Weights of a small mixture-of-experts language model, trained from scratch on English Wikipedia.
Size: 9 layers, 20.8M parameters.
Training: a variant of SOAP for the experts, 256M tokens, 7813 steps.
Below are experts of layer 4 (counted from 0) of a mixture-of-experts language model. Rows are named router (the router's row for the expert), down (a neuron's output weights, with its number) and show model dimensions 0-159. Each number is 500 + 50 x the weight over its row's rms, rounded and kept within 0 to 999. Numbers have three digits each.
After each expert's rows: a language model's description of what the expert responds to. This comes from a sample of Wikipedia text that the model never trained on.

# expert 6
router:525526442438588441415501507528496426487480483548381510497530511545478486557526502565583470538536529523459568575622434571516451458527482544516549464459500510530463458467542533440536508618523538519510548470482515568516460552464492545485525518398457451456470527510630469454565597510493599404419561498515511541471461383549478508379462495448424469533596438564585479496464458422520525560477475544486443584454473474463498398505521507549391557479484474507472486515519489550548483533483427
down0:518539574510463464426494495542592532524525488462499536478392437489453503553499449516494443511518389459474587494471498493412463457437546543500466472490457421532525490441523451455437485479433414495463576468553550418497492477529523509440530534473521467521536472421452407457545495426540569442505579378434514442575577524491553554444417557517491466487557596610563460563397471476536484485536407418599464449577462516573540545533489432477467495405483507498496565459457522512556542464550551
down1:498542431453605595447442458510493487521464472498545476422487528492484521495489579439496446572496432391443462556454515535457476512465472461547482414438540501435508478494493478471454510501520577370479522513574539525462559496586539589564495474471506490527483525467471569637571462532446518476485511485527575485472477575492593482529472551532413481469599468579520489466438561426448606553501586406447498501478512515442484535564570473520515549475576479605552452447510543481456486515476356
down2:502531579538540455559532593608510450538472475513379492445417520525565486636539487610508487485452488498506440537523456580449506442501386466460549510491443450472462479422481548473449497445438362582584438501536519504553514497511499489472417549567494448489484416429517427484462553462493487503586466434462502582480528597423481548546521464435592526526474432476454498474561527451469561506466475519531390506559492520554476516442491455472431512534556500508528525513492519516409535460548605
down3:571536595457408522526543512436537454513491456551497611513499546458473508427563526466478548507467625411484571581490540502514495502562454399522543568406534353417487539389479589413554534439504519526459558473470499564538492440529518429524467531495505445473534468479506451464504395517479529520447520533584411522443564531506576515469552446502543523480443461503445489400502555448596518612472572512531529468481426559505479469523510485520505580552464478501533462554524481507402524487527454
down4:471539534535419509507481512507543459432464490490563526410515498487489509500541443498527545538545481544479556503540634495453466500483546546503574546529459504543469509450560583532479393591466445521509547517387623472449462483514400576464484476517487425402482468430433437532638485479525411523496474534554463603486509459473627496491596450534473595491482556459551533492479503458451452554501416412557409477517453424460492471495448514480514391532531490521514483488524414474568463421503530
down5:468506468477465490452498481535484376407501583478472471492477399537593389565511495420485532475469521461571524604429468475511489531468587524488508567532485543468446453474466611505499425583433535386457518464496532532546486554537483492537374505511428534497415504408522467509528466593525497400506484474470572489502470416506576523430450504500556510424520545482480460622525508417560461468468415614550484462502486521501460458487462523525453422580499500559574457561527457423525504469517497
down6:458464549539397508478577474463575543460500474501534477578533492468539605430465456470512459538449423515415525500572497499403523442547513523514489513463467495395529445518529444509516578478494493474489528535526500493482560475498567509541486433497379423561451611499434574507511509530619484442458599555550605495480403495484560367481508450473384526465490559483491432521404474509491531486517572559511464559496423508572447557530449489479471536593639531519523453485501469452466479517470522
down7:440464499520433477429410518587559506503537438575475577538465545402569480438486479448512564506465378485488552507540501571562516535442506532473471442469500574503503546478524483508541530532550548553488443523479569620507504495469473534450598511544539515476573500521509470409472632418529601440582528527495529578382524375546648493525550563489535487541505467460409532500451504525504475502526500433497518484499533502550513522518476539518436509450454362525496475427470464550534533526509583
down8:578516504512521469487550558504518437503502461631567475411468501407494487496477596474545436535535436475480478567513552477628470476476531478473548418525411543517389576518477439491558470410438422386512446445522482463457545396461426510493509479462545476520442473490517386496594590544428507485502426492470517474531448518577584425461522538518490468533470532525520425505459517457437450506460514429489485493539546564493445537466456440518466567500522382461512533508422465445544466444466600
down9:457503428558537505516467448496484436568519481499452626503504394486492516482553477468400452399485520407470475526412481481510418458540471533455446473440481440542470475565557540461531412556427535429470502542507452449565533530474555502401467540493416387541497529534518525429438428510441508415386509479619554466441532431501440417505462498519499498428496425541482428499491465481552539573476519512583547470574468459385543557497522474467416550482548550480490434432460486513507549435498508
down10:439491469447580478567525464487574511490403437616476451426546528482468384571516502554489443486491499448474430504514580474507460513456582526520541471501530567464522425536558454529501494494555575535486535451557447461681510571451422490434516467521432433466452627504519449590510445558473457485534503528531476535461510523459420491588535512521483499454409541388466471488503462453437504349539464447537542516479538424515556395496505483525558479456464494519538501529501460525562527487438526
down11:551496541502454519505485549567570547515595506528638478521483554448450452541421430483442575407472524531556488595572536533541524519534525530448564425467501534453531489398476472572450423515532499489490498471425479469487462515486554438542576473501517464482526612556569462565517583552534481545427486521539525521646531515491544591496491501521483542502572533501426536474407472471427500547549511468494524449551553558453553489436456522414408441554500614480518511421526518473458592551578454
down12:571487415564502518592473439528394513521480486547499452510465555475481541513608458473460499550574501584506521493590643518498535513473547477586523514455457516516541422512497466540462440537533492506448473494433417557423515536525459464485536464493489518526416564601477507512518419475452508561561479477561502435585538519471568486538444623488566516412500379542490470538519539553565497410551507584560508569412590464477473498534482446519460492475424525497588493542538523424418533404526514
Forms of be and have after a subject, especially "It is" in species stubs, plus also, became, remained.

# expert 14
router:490476477452547442471603559539449428461440421585428461512507569559504477540471454537552511600603503463476519577603418529480446485488459562564573490475424535523506453469508578414489516533514594514477520438421471562466479502447512530474607476469504444453530476459534526567534545534498555431460601471496547629419439459609487512458492478469439498532550468508495503515432425416480549566473444561478470557449443411455460482534514500566499565519533530506447437593524446504558445527489494
down0:504495572511438476448557455481481518615511505455430508466576507493444540504448552535515575499531476451485465479509480605540445584510498478508384556515507466470467448501493474516591567628563524480514533433481445559488507477479566604573551455556465430449545409505535495496490514469499499512468454445517475577518483516520588603427457550524439382509520559520514516471561481396508487600466538539456536492446425587530559465490461505416522461477515521519576513628499546466584534395439437
down1:543461473505579561461512505468505536510440527464529431542440529454543532519531540470429539503459516503468472472575527489558564459473543537406425604535438446467436544376448548586478534563575389528521477480502557501520455411403479550506529481526549434550478541507481471478425534519579485538505406528567500514419440535468480546433558541476410505488557446443443482461511545482562550584482525488388500474475546461525404517508528431420477469447592445419581493509609434566468497475572513
down2:555529539379422409546532475523489478524517611547489419469460530592501481515441513574428465491437479482453471451540488483506408502484558518540404449492492475485553473545529548551436520476442556434534497594529492511410503556394512544470500467567501456575592492434522492493572637447481431422544467539562504591428483532479484463490456445487482482491465502604548478462558573542523458548487414500459419579556502461513528450410467429511511473502532430506514479510567458503597510444446420
down3:494605472478560514534464493495508532570503564463518524427495475500524458486528507601565499556525545511452550488444502507469506477517542590470568505561542531452492559566532547566472405400574456464541594471516490519573482516532463497543473493501621489524516517458630426654479510477497507588542465466478542493474454557594518524510465632473555444561467505492472488505427571404588438461511465439492501525426476453519506549475447459542448510421503482529378558491496548639523506468455535
down4:397535491545466572546462548454568511503485544416512511580512529486666510542497461505490476494500519474459456414459508493468579527581512536450632477471548525425529445541535574621511506510510452434431443553441445393440473450538490482494478485482568452400459509572500536475566482552576489516494478423402522466511554483588475498448429506483572524505611492403522543476503484461489589422449493565475422541504568526478487531557473583501517486555494492490507522531532403470565448550559515
down5:567505519492504513487473519473518540601502529493406561552583512474552458533501498520498504533538497533480518379569443491475445505451488558489554483418598595560523559491495501503408466489590520555483474535448511507518459556444484505471432537492443562534441465548384508411516521501510415537414477501521589464529493566475531520485436479374534556578544530398439555454585532538483446500466508406412491548454544533549478414496548548512443377535486450481429501541533547387490525434416538
down6:503451559511557423474547535506417550420511509472409487503591411432588476560478426437485443473482445490442561413414501365528507582484544447520474477440605476532522509416438501581516567518535516482565472531389399544403445478494438499486520538478520477479548512509589521490527556395481575461533513506443535594611486513441451492528515472513487474493490586549513589440446451525518464496466508457499529528421466491480570557504470523507445449405522499459506526453467546426521530505513588
down7:481471522495548452477517412525503416529542522528613523457465430476476438484515439503486556456470470437604566492540506573516459493493464512545576392492424436491548372451486483496419449552562502485462385403573407497484541506519552462463510425554491520546583444523517527480508604541464498445569579538485445489505520451504557530458441507520432411377464496559535485475474502509385531390500622451566503522586495478535517528435479538502548550447492547523537452503459510428529543489517476
down8:576496609568506402555559457625508557426496338485453500476497511394475532498442517552491545499504444492548525552455489453367362556476445472517507532455431456485540533533544505562554524583440500465478472469540458529487536488461502507509390458462518559465458530505461581471563508529373474559515539443424536514552463549469479521551490568468447488567573558549467532416458460362493544518528498529557555503466497441474477524478480555528513478577468510467460542501523442463452441534518477
down9:450518487558583523459468380525422461516565554468476492445490482554549530564438476518441506567545468506551538451572476549456516415469424461435558489448425539500518464519457361447515525492365510527519480417480426476481493503536442530605516469561476504462595499473594462552501492449463448466482524507653495547452485503461507496504587541529471545513543460627479468490504421525455507527524520657491421494473504470524423451502515504520426538595462438528469487467475519503485434510402505
down10:542522523598514497459556584470481547551450514543473484453497618437577482427492609528433570543544563573516490592532526458460539579456459530510516459470441512403510482480532461542510451496543495469514442491486506413553455461573537497461507412594473514483501433488506354541512353438543536394467549473529501590461440533430610568447576443486500525415505546504527558505559483536500528590505524547542503509502488567550580476492497486497494497550507608470526566537594492482539476514498513
down11:495463522475512497494570545636454579452499458423542433511433378398512460489510516524514555587514505455470480433517461463534466599506421543517446464446482460535464521447520503493508504427498528529419603491471490536568503571529449581562500473488487460529461440513504421537427465452430474472369512449401459530475467563562554534467524571488400369524543461456472529583498498419539567483518493521551488549500487495571461388527502545470425531482483636459502521501545531484544493446449512
down12:494506486466611503534513461493534548586503424571439490467477483486477527545535483436520537439478495411516512501479492599506555574516568514544515534513390586503489491492460499557495486511477497575513491521522513372542500456444464439417448501400567453375508429515450504555450575439491451451478459609523594434406546400575560423481510517475515480536492467487530441511506464518437478530525549498553476475565567569596440488456462507486507539637551487461543607495533426495509518555593523
Mid-row " |" cell separators in wiki tables such as election results and succession boxes, plus semicolons and "";".

# expert 20
router:460475478446511479473590533529481456528430403560421541521552492557546470579485496569552472521555526507463519532529412524553477414568472559584597494423503547507506480509458499432480544511573598491552539424467481563483468521520488476462543420444495484408525485518523563505499566474516551440455520448528466610436460417537522557448434472368382504527511454480512491472481459423498601548458449551469509582386451427461481430570503487560471612504547511551448455546529427511506434507509470
down0:541545560487496589500513563501504579498438549437474578432603497529469485547426542614506484502472498495521495406590466550495454533527554538448575484467540564515517537525503550508350500523524542518496506476529549413517525518515510411520472464492513451496585497404569515539517481425482581510526527524494397469460565575468482546469447546500404512507491487522539408512411478509605447574421452443463479573481541603551565533530465494437462527517463439544442506421534603499519478575546605
down1:515529537469444554536490462535497499447416505493495574505554324496500507509502505555486470554604563562473529445523525482482522482562480503416530405490514462470487449500487497412593608338541463557431557519548497457518469469509501578601529532527532517459598526584533542504520490546434547423483562491482574507559492485519457543456449479454516515543469573476462519483458530511522587523463460532544504487455495424484448668469541534481412506416475536471506560517508424476611519424489541
down2:484527564468521543512579475530455522484455541580505477577569479426519563567462511477482521451480584428405596462466593477530438434479566481409530462529489526542411546621459517479445443537537441490525565650537471526557518438474530506541476517428485496519438531426523501622485552508408500408553478504406481512604527537512427546527426483435482470508419524507579481476443451436527485515507555485491520540407494432462495521519515442516487489552420474513544529445474610444410511507507490
down3:485425464498483545512524463471512573467448486454473521571562478473487536539486496537559574534467487510407501514526498496479516436455453410504459471539479445491602422520531416491546618393485467502446595572470580558483622596529566539468496563476597427531480480530509451471522476510449451513427477577534458450482506556445433470443531508618494591454526424487569469564490476428503636492397516449444535507538498449544472539517547549559489542552556492447492497468435503448609544486553487
down4:540444478485466591519525421467438420533455500488497489572422446521471523495433488455533543463478481428451432510377513411482513495477510465517462431598486482477481505506591590593535579545526411500652504474483558486509546496607499438516476431486544502622390465530549561586562568485496464452598505457596476487375485478563488497481489469549552494500499534506528481544503508560530474431496516512557457526496468508468506454425532471528563523508504540571530568499604502562469521596559539
down5:528473410512420511630536502534435562461553549501479546443578472487496533338486490541508487509545504492531508478462511492534542530426523481494545592537631517463503457484461492458417512538478455426561424574469454398463463487591523465523508496546419453490500485487507382481588510498632433516456461555574523550632509556532522499497436596501516527495497470568510543552539521488482451595471462467517515464522465477557455536481527544485455522568498482513518529484329448507477549446490463
down6:460607456410475473485453440540490513441510541548569469424477529475530429466535573502545531533447447500488438367483467474474527452411507437515523510384474583485540570494424487483532548405565534509509564516568461496490524514541515508583509483517527507433493426471449554469549494531446443541436521533574498498468529475591483473507470434575551440460487420498549542468466519435459535659524464544467513440554527482491574614475514491481544425455570580416548473537526526502502586635476529
down7:475388554465499574453471603522587442421468462436511449530590466419473521512451459528515584474506507445480482424514457441479553444467557481530537517430534470461508572518490510403503396473573514485469465537460410479474566521521501475389445386579567649453444424470491552543536425623500500492476560509437526468528533524526509483537471584535466567494594494448352535509558551488505455451516523472479530528440492453504560480493411525553453490542510515506522478506528534565491511511561486
down8:511550464446476490525440453481465502589468546534425458539546521517410481467455456388608521545382522517478471477411506472497478497444515543468494498468468443480524573576541542554493512512406436546530463420466572520452453485499492509405488360530531472555500549631477460439522509512422462471558458505543485536505539425563554411376476553511453450509518556511575484509458475452450476434512567513505412536424425432401527448495520555565415491502458431512410503535485496479486484456583503
down9:464470455490504487440551493552434486510511504538530449500604500611489526488582420518509523514533534538485495477587444451406271448449523470543547524484497509501475521491462482471551487505452536418498558460514458438477525553490635501469521463512484527466436494522476488442533438447435474451457478524395479401558491597498546527463405467559499515493414521449566513545466554492592481503495545512436386520464471503396463465546544428502446551554456430485522431527435567465523539439547513
down10:535536595417470532478538471481575519461520523526548539477446490553489527472536571515520473605459616435513517523594497562464426453575552490577513552480566604455596504534479482491428597534517436491463558496542397520535513504508447559504452610565510472482512455530549481446563419569524517547456523491481493556548355478463534550444503523499502527527540506546570515567510528526480453418513634518554479493606422536544557469615428595512564509523490540531551554481509525461519526464528494
down11:490502444581513566518551509533551398508462395458416473540518495600455470462478542512534533407526479528443637487485611469532583588414472498434558578542491440550513468443473575529470560560436486526498508600444467519493504541551481387511397486446482507471492476473439498428549388563536525490496533532512624566451484522535504449488458488496534546517485489527558477484458538485448482578564582492436400474553500434487529554500506568562577510554473436543512473471492431583459485542520502
down12:527538441443470339472577419482517509515545509426504484481534403550464537518467469394473550574485463646508491464418428432456473520454523428522573455532468436474558461467523498518552569460469505532548543507561593457489515514470510557516623526433499487519453477526432472501524458492611450515484531514507417465582513442639510559416521478502435497537584494417447521492479413514472493453538487557513495537504575491467437541511535510418467449468493488548412581472397485542464509519497510
Markup at the start of a line: table-row pipes, list hyphens, heading equals signs, plus football positions DF, MF, FW, GK.

# expert 12
router:470509473405539512395515553497491452526484458542451498549465534543501534539510417497581485518579569468430538548620496537506478507538485521545541548444394571538467477406476524446510538536509566517536525465409468550475447509493491482514517511472494389402494471519509520497546542521520534442487517446433486524462407426546518587469461385399471459592583390580552498496460463449506523593484525499461516616377448509435456488550592488561467573477547498458518463544542424513559436514509497
down14:543490467422466461485458512442505530489496469518467536519583485556400561480476529558439532548531573388533439552515482443532481530465598462552525420546606505478491483515452571423493462384530532514572446535515520536468515446425527495452534543469487574546495566549522479519553490500453532489467483588522452586506561478528509458592535591579485447452581570468538519453558473527410511413451516528389589540448591492507525431474505522443476490619487532488518532518424386446579500478568549
down15:436576576460457416393492503532434385521460560410511583517546409522498429465545574510451459485512469460473493542445463465555583421532466557565525505455485490484501469510482402526491547375507513562438580506504413510531448415392476457466512471509459567486460556423453445480379347486521519509483581565471536468516517442483508580399479473431425459514457506454484473517524458507519494414427538525559493530397478549514511500545428507512488478533421517510514521550535540510472491480490492
down16:522519526500539505527488554473493505452492514489548529484526540433475533534455563489486483478580576505544506575495481551468543490504545586464579452466538476473505492493473547452485512445506508598543562553473539415500508585560607447540428511494466566504579505511445507578535540483496547472520489401502537460506445406458418476435521548570442472482382448579412459519461523401511467556415584447372603597525474498404469447505447504552584527484538498506539409555516485454495653470498454
down17:485536554445429529506396443434554510504470560481459502458587537545492552502472531531538480450387498528491521473480529443489540431439542490520522535551551515493434605410473452471452457408534491478558508435583551495482521400453506613568373475634548485480457462424471509552538510462483480514491499475575535610582452558432416503541495549573514516519576422472523453467461580490455544469400440474419481461567524423486476540533436515570434579489515527516539578493462519521488477501538494
down18:527498528474563490517497534448507557622447412526429549516586541520544568581510514426507523582480551580472533556542561491525499452530546490542581594513476518514488425469487539484508528560551508481481499514502512594476460570547518493486520401525473475529528513562550488453479548390555492499446483478468504523562555586476509553589453471509500530410532551482560514564513450504495480529514510476466431536518458540389654493427566516380510498539460512351538596469418510509467544604541573
down19:528511453505503536455596571492529558448452468507503423490513483444406596526492484445544519546453521488516414542541477469520551517514484499441530487455450486533581565634531520565551596517531476481604382501464524386493523467419542549539493543422523541563576585571554454503524509534423505493514513669529506565508559579495480510486468480523498483568481494535513479494596493516510407471489529524383473525543642459570520469491460549480554478505468575517488493481549567547482431419505533
down20:384428528470487445485497523493540563511517485466448387556496401448488436549554518548536499492448541437542514453497443382498439477462549504514481574525532616549477506574544487596589481513438509493517464564423512618448518512494483489432546538549528480507508553494407525593505425551495517507526555480472491455499550497581545446560385492454556561502624518531451491433457466504416601432442552500500591471494497537511483429477475554488499442400473430499561505425513529512517441454508571
down21:498442591455511523449496454511597397433460551530478494436548474544588550483502550461553375373502485484510545414435484512503410547490472494429513456440471445487496502528480581523509455473476432451547440512509399494517456520488588522538501499433523469394523479503467500457438435527582531477554491542527502560512504496467466488447468537567529479375450462518454451568480555544470460523454530557547489448511554647525576471421592453553454556399517421574486515509454422519549551479533509
down22:524450503511488540480461498568590491583486445494564574453498533463464506481411597548414498588557458524403526506478524477505405549485563513466548493490486466501484587496411435502513531524489501580497500470548537471535487613527451338426549524499434514383425471408483517532547479554514496509578541445458500505443488426542569509581590548540492513443449527484570480500546417592517551535506509448541468544495508479527578556478572582466552589578466550537479518524541568449513454524416540
down23:588535555566566513536530471518544633490539613476457476481503429485550558537568472543482459451465481560560446473425514536451536471548500400435520608512522541476531495492509429489626497490520578451388445532406499502432488426555561510522491498395599501525534520546529419492510606518507421509484529408515517526544541537545446489508471525467483497501461613537501530567580559505507562559465508452446544517492529432482523530552412484489540361442515484536590477469441514533546458481488474
down24:573546611518531468526458508589531508467518573471478522390457558477537477484501558515489479450550514447504555497431497482457507524551560552524567429603486541548438492551453526476509440456525581466440459566347507474477490423506586566525485598422558564480540463491418528473636581511536560480491519469551465440562513510531545565602486483439475511435445489469540516514505557532475490455480559446447548487575499419438539530492532477473535550506498437446395566548568501537555499462479619
down25:438507491552507478464502566414556612553473567529457533553509496443485589554501391519501561434468529484500561514500478465396553546479439517539459458496488462466469491498386506528541475523525495547428579624507506480511531462516558539469437545515597500567498490442484535533554585462473516436545483594522532507449540577522501561460451502425596515506548451501458448601507540467461459532508480560367519441607544429529447497542426437427548434529476510445588462452564456545540528555582518
down26:565526571501521483425493526524542486540476549473566419546644555497425492484441457490547498474457475388526540451509516479433503559558475556471457370604425507505516447527524504495475495428503521473500450533487580517473547527491497465503470458348547596538474482442514527476513397525535519490435435513510576415578505489509463572497552584501527439478563532560487466495484522449414456542538447403509552492518482448442525502546484660442468512532608500492526548442522486574458553531416508
En dashes, hyphens, slashes and spaces between numbers, as in scores 27–7, date ranges 2014–15, and set results 6–3.

# expert 8
router:504459507382597493405513517513476501531502428513421493491529513551468492532476460556504510530597541493465576513600436573482460448578548461542568472462494530493568490405513540474538574540514537575523529451461478513526457537501495499466497494427483426465491480515589460533496608480517574434475536429504497604429468445534530612377445416423439503535501431530608464528491391369485533516455451536518531525470387449470545492581514515523427555483541523497428503485534491514539448550491449
down0:562503471564586531470524492518462467500405538450586453483533500597479473476502486477448504481584583439458560567473524428553568580454579476498510485514502383522496455543482456578528446591527510554557564531544564495532567490483468524493440452567530538579469503556499409554462491505552571500426475546455458501493523505555577527521510487542514532427548417493383486518533507437455405560494556479630476522457445483480553451408521545534500564488524464559658478528471557474471612519479462
down1:549496516559464520444557465488568580493430519522519459470543591529515536454526543539508442530615551377491488466393495490464479417523534508487496554468414466485442459460519552476440408435534483495462503528562526523471508464434467474566509449471464429535506636495488537467518496532473430440491549597507526468408546537346506463560568459577518462566576427584494490491495420550563477505553475480515505509513570425456433418477457482528488611471499418509427506494483567507456500376495504
down2:474499467496561560497537442430510455512470452415466546530498485533448407460562497490457548571448559483494570451562500487453465556489669475494525515499485440467582443429508638504609493551539513509474473476382619416466487411514572512456495445497463482465526518515460455507578539457504505442549550473480587403536485449513475512464569473523412503508494509549540494487494504453469529469528437476455547576438528458604469476523489606539548520404579523529407497418576529464487429502498467
down3:490537525460572465538513514527613435495499573549449449507446429460568570434509424452528506447420405562525577582565451457530533484471454471447532511573499513409487499377532448592401496532492477460481472450438527497512485534504480621566472510500525437506434492488456479497509424519525514455541539552515500538467589527578463419532489523449561476515472523462525396510468499577462420392429478527413475572474493545481453396455486484464470413533446519461580475444487572524399546497553502
down4:540514495521475498542594530516537557531496478429520505557526574491435443547518463573443510451510512533511463596451568454419435524482395473519443536550564437456553538366442551437526414471442347469553469494544589470466523501551470513467492431510562480514559466451539521451545429509496407513455431488409482466523353452561572529440497413443518473487518456589489518500533445540507477439438550500534483486498377454446453502405478451462497513537457486513510505480481590488433475539528546
down5:569446466519437546491454513516459481408447499525517622566585483501524502464547576480506666474408498608556551458487543564527480583501472420456535484523476500443442568432488501516590458467453575516551452573437418498560424498514444533483447516414548466484621531508536477461400523533499464525502517552468557498558556462565478602494521501488544432447549468437485496443388513436459506493541483533559427486562536477515577445484497546505520454482565554473434593513496491525498531551567487
down6:479478512421550454548518552505510423584507573429484604453450509587555471518410448509483559506614490561475509486597483532499553540495445477499496495473467530418503521517543427472453519457451456507451470500568393531504491519583507503505481513620494555433518579530492418562577488519505442408584562499484572474575501469476505447444445525551541470561486434412504544522486521511454532385518440531546494438559565425503565469429421415537403541579535518542526506570475559407492459463533492
down7:483520482494562564518480431522527496512595499520579405464545500411534554460572434478475548461521540528465519496483398477604509516519545499550465507511514483453648520471408427485532480495443473505451487477480389463444493559498470502529461460561556548469506471609456471517511490482522536499472501564518514532518559445500422481458485519547439421440558531506552447503518584533431476638569559515519493561607515486523550431485386473452514412497462412505649467536552481434572566511463438
down8:520459563460497538424397573498565484524486490511461527517456531461416532486485528497523506469493492446486523571522483558465488371538478497460490422446454462511458412446441510409418453582537476486519442417444488540574498458546529442449448418524535558526641500527382485484554494429543494507466473535527497526477498376425501523447516482414556478389440572539578515421478469531473531579522566609467533515432483534496516510409554540513431588515510454479490449524450535505447553571547435
down9:454471387553566565638466410494544473507559557486524516519486491522458448439476576473493518494539496375482386490437377561483509385536581565480517398517529573483464467472484448551458544560503514469502490509591515359512534537486439473454440513542500595542479466416539511605579433490436492514523467513579587501489467519597475485543472448457561531496491563419511528524521499511430477476455511504578531529523476437480587402508515451526537506518486490479546461443497508566525453513532476
down10:515495574522577504462470470508550495509420455461506553445541604481504474515447425511528486509460555576435611519478521489494614509541464460459481444521573553465475491475532570401491495501505396533456491444444491483414500566484506495526551428580546504570413487512471467418604596517567444530477591473498549592459580522405461411542478587510506462432502484519527510523454468544523553612479571459494440515453592514412485585436583485464474526595448541466551519458508557480458531499543508
down11:495577452480596446599514475504499566382482482431556415581448489446487467532466464514532482485502529568475425503459427519558521469560476560388512527489509572455465541478494404464545541571466451493446610508554557495542481533484467494547414463531541426433465502395456585493460477468536440531532439492466594489495578523482443486523462444481475577519454499405492474448424609461461480417493473461434513523466558469496512595426610428495478482457463500497595536534508507536619514502494508
down12:504517437488497563515546548511459523511509501560490512460445497467520508477459468465419553496532531422474513564517534478457586556518502455487545565412452628430535413521522473473475493508583648490590512415438484596485482350487467496509543442455483516507523561441472549571495477474624455482570466518537525410484557614512640519451561512488510507549463528589539587421438569500443542515524468539463570523500467557514517489506549478434473456485516489592476504408547448503484531465563489
Articles, possessives and quantifiers before a noun, such as a, his, their, several, two, common in census phrasing "households with a".

# expert 5
router:516492525464589460391531528538464488469459432549410484536500502545522504562512492534569570526530557434480581545549453503496451447522424538574542534440446472492453490440503580408514541530504590561499536486390496539509455475456454477495493406422446443448506513466540590495467576522486546468472527451402447595454443431615555533445467452415409442613550455523506471520484439380493583537440506531496483567493488480520496492527516490533444519439484472501502507566519465577540391535545420
down0:426477500579521483423499537588532554533508547556543454451546580564525594501481547445484494561471439498548470473607544530515509447455509436517536509461466528560565544480528502467443430555577398548524522576398489482356477440491495475436485439519508523458472511574403497536495428512479441542398417493514513473465437562530487514474486518502440465558512559495465530518478449570513618500416560449540506393418458542480496532569605501463441451539541509538587448566535428518530501528440442
down1:511506515530529428423508489519507514633560547591541513515524614507397547511501578566497647446493403454520464510492461584466501510585509496505601474544460569537488556508365443375471470592491486541469511495479499541464503532498468530464507458519507483446533470527603437525483510488445570445491515531492529415535392523371500478560474494492555499463495489468514478482409451523527461403478403527523498525518518476632465507555486445568475416434457477537521525455476431507528516494536509
down2:470502464437571455532439430525404582457557509494514458475445489577407456600488503436509438527445412511454574528474545579514522521515502426570532643585562500482505619471554498538489562488461596448555504491520441431434499550528606474557512458450514527566525484551411547543573521473496455471512496400503405508419415448464460464513421463460559497504576478482496523504480555529528551488454592521494524379539419551497512526481526567493528538418535579485473505450497525455476490524469510
down3:519410526480432427481431508547563457449639496539547538524511481502504536540545505451560416543500433497594437452490467549460490456498631540509508519549574450507447451546504476433605499625512519437422473574524509545566582475552513501535403509527495507528454484546492524534504526578482531414456531488537531489504454489475534431490461578551466491519482567522444508446422445451489475512515522435568524467437513627507572472493466473482411462597439478594452545583471456562605521456495553
down4:472509566474500446480538452468522373386487489511523451490510552493473462457513457532532506427475474582607411470578467592567483491443570478474445527563541571516564528528505460407489397536485445489573412525531446425423506366484411491585517539410513528478511473514527511528579530471523490528559484584528515496586495569415564421492553629549527477530502459584557502566547511516514436507545470493530427536399488472427491470507437509525472550461460447496486513460484481510497578580477490
down5:461572502553621495510581486555564549438447592494521600493506654417581476514430506497505564533459382539560560558509467453517501508482470545534559498518574541547512508473426520534566516404542483527568521509456514594459591444496566618518536456509475493502511486507525517478538460549571448472518476530481508472532473430531522432508470496431505446511511454524549535608454497542506531445480477524452459596557578537533481521546478478457424476475488435530531401461566503497617384562507537
down6:566511479509504461519549420403574506576493548539515565433573497495501478494432507500412441358511605507404479601472424531561437541477392481465488442472596566544512446541550488522466417478468513535545547513460488557458537532471591565436550464610419505493541470524546455502558483582492453557458468523513489524516509529476550509496439529488492476541454467433541522492568559428461470428448557500575451451603538510498579538564459533490433488545507401455494611496490524526530499563494574
down7:476540527591480444418519482433491511510528449469531498480456503478636516486578438479565569463464478546479431463482532474543471588498469495517506514448516465476622514433554490497573457506455467472542594531424501483479466457434408554531493545445542442592427543510632441549567450490510496508516545543567504496569498626551508520551442431598394484532533514550497480548441448471513465408521478516480476517408502508524572502586509464506499540507445563505370621495493426550570473523498489
down8:478505497447537567415614458509483568570437474515397484487528418499544553449365499518497457517616533559550521511479508519492538497573442497518477528431403539467560578562566550521546461528422565490486470451504464471433514505520534502429557443516452639469489533559556466462551538535510486444512514467539514560552539410596513435433537416438505513549461396480438576497507403465478562495524488503550516515506540554558523547564590517541478519456524574530554445480573522431511507594508549
down9:482563546651510510448455448457503494547491513525624488470519461474464438462394522437551537430409516592494497486509510435513439484436453560469498488505542424578397547480553487471459478564503557450501562465475595544450508476520522578458511482409551474541374494502508526501520496461374451490506525576467506408527540440508520429523504489542479530610395544551459462465463505524387457397477520545485491513507416547532491472577530469480509520524518511628524496551496537472435461546429512
down10:381485598496550517532556485539496442499477523412484424512495558540519458442531561506595412448539488558494432440467416511471482479467484538555524444397490559484514533510439477484480493543544577500386529519494467510467560498507426472488535467415541507556483553471435507518458500479486451595525431518512537397398416623438516413456457444558432477557531561533594558541487509477391472492468598479449544441510474461492520475550567524558545582511603508516446556497452444464523466554486443
down11:443433496540477419477488469551561510546699422481516484482437500536395542460476430453470548558436481501539477518502482456465416528525515517565461544523517548519571469432531543522514532492525539448455460482544437514505606485499483417503490519564472513522452495500560479495536591478592419508525461407462490582524527448574526443488492517527446536512531482531503447537577513475465540623494584496451613511438416511500519634509384404518484440467505466526542494400468406486471480512514456
down12:481472452474512521573413509573484375538529509451500532540547522517554510651490498476516446512507492552523487444448473468497493510546486452536506467456478406445485451501467498480380470533596567515531472417527435563553518445461424441608502492469542437465556455496490461520492562570500434386583447498467578462452464513458537485467523502389477502499374469500491530504523551502366429614452531488522532466427589524491517476530507496494540549526461493426569553523529480459526652529477499
Prepositions of, by, with, for, from after nouns or participles, especially in first described by, Preceded by, featuring, including.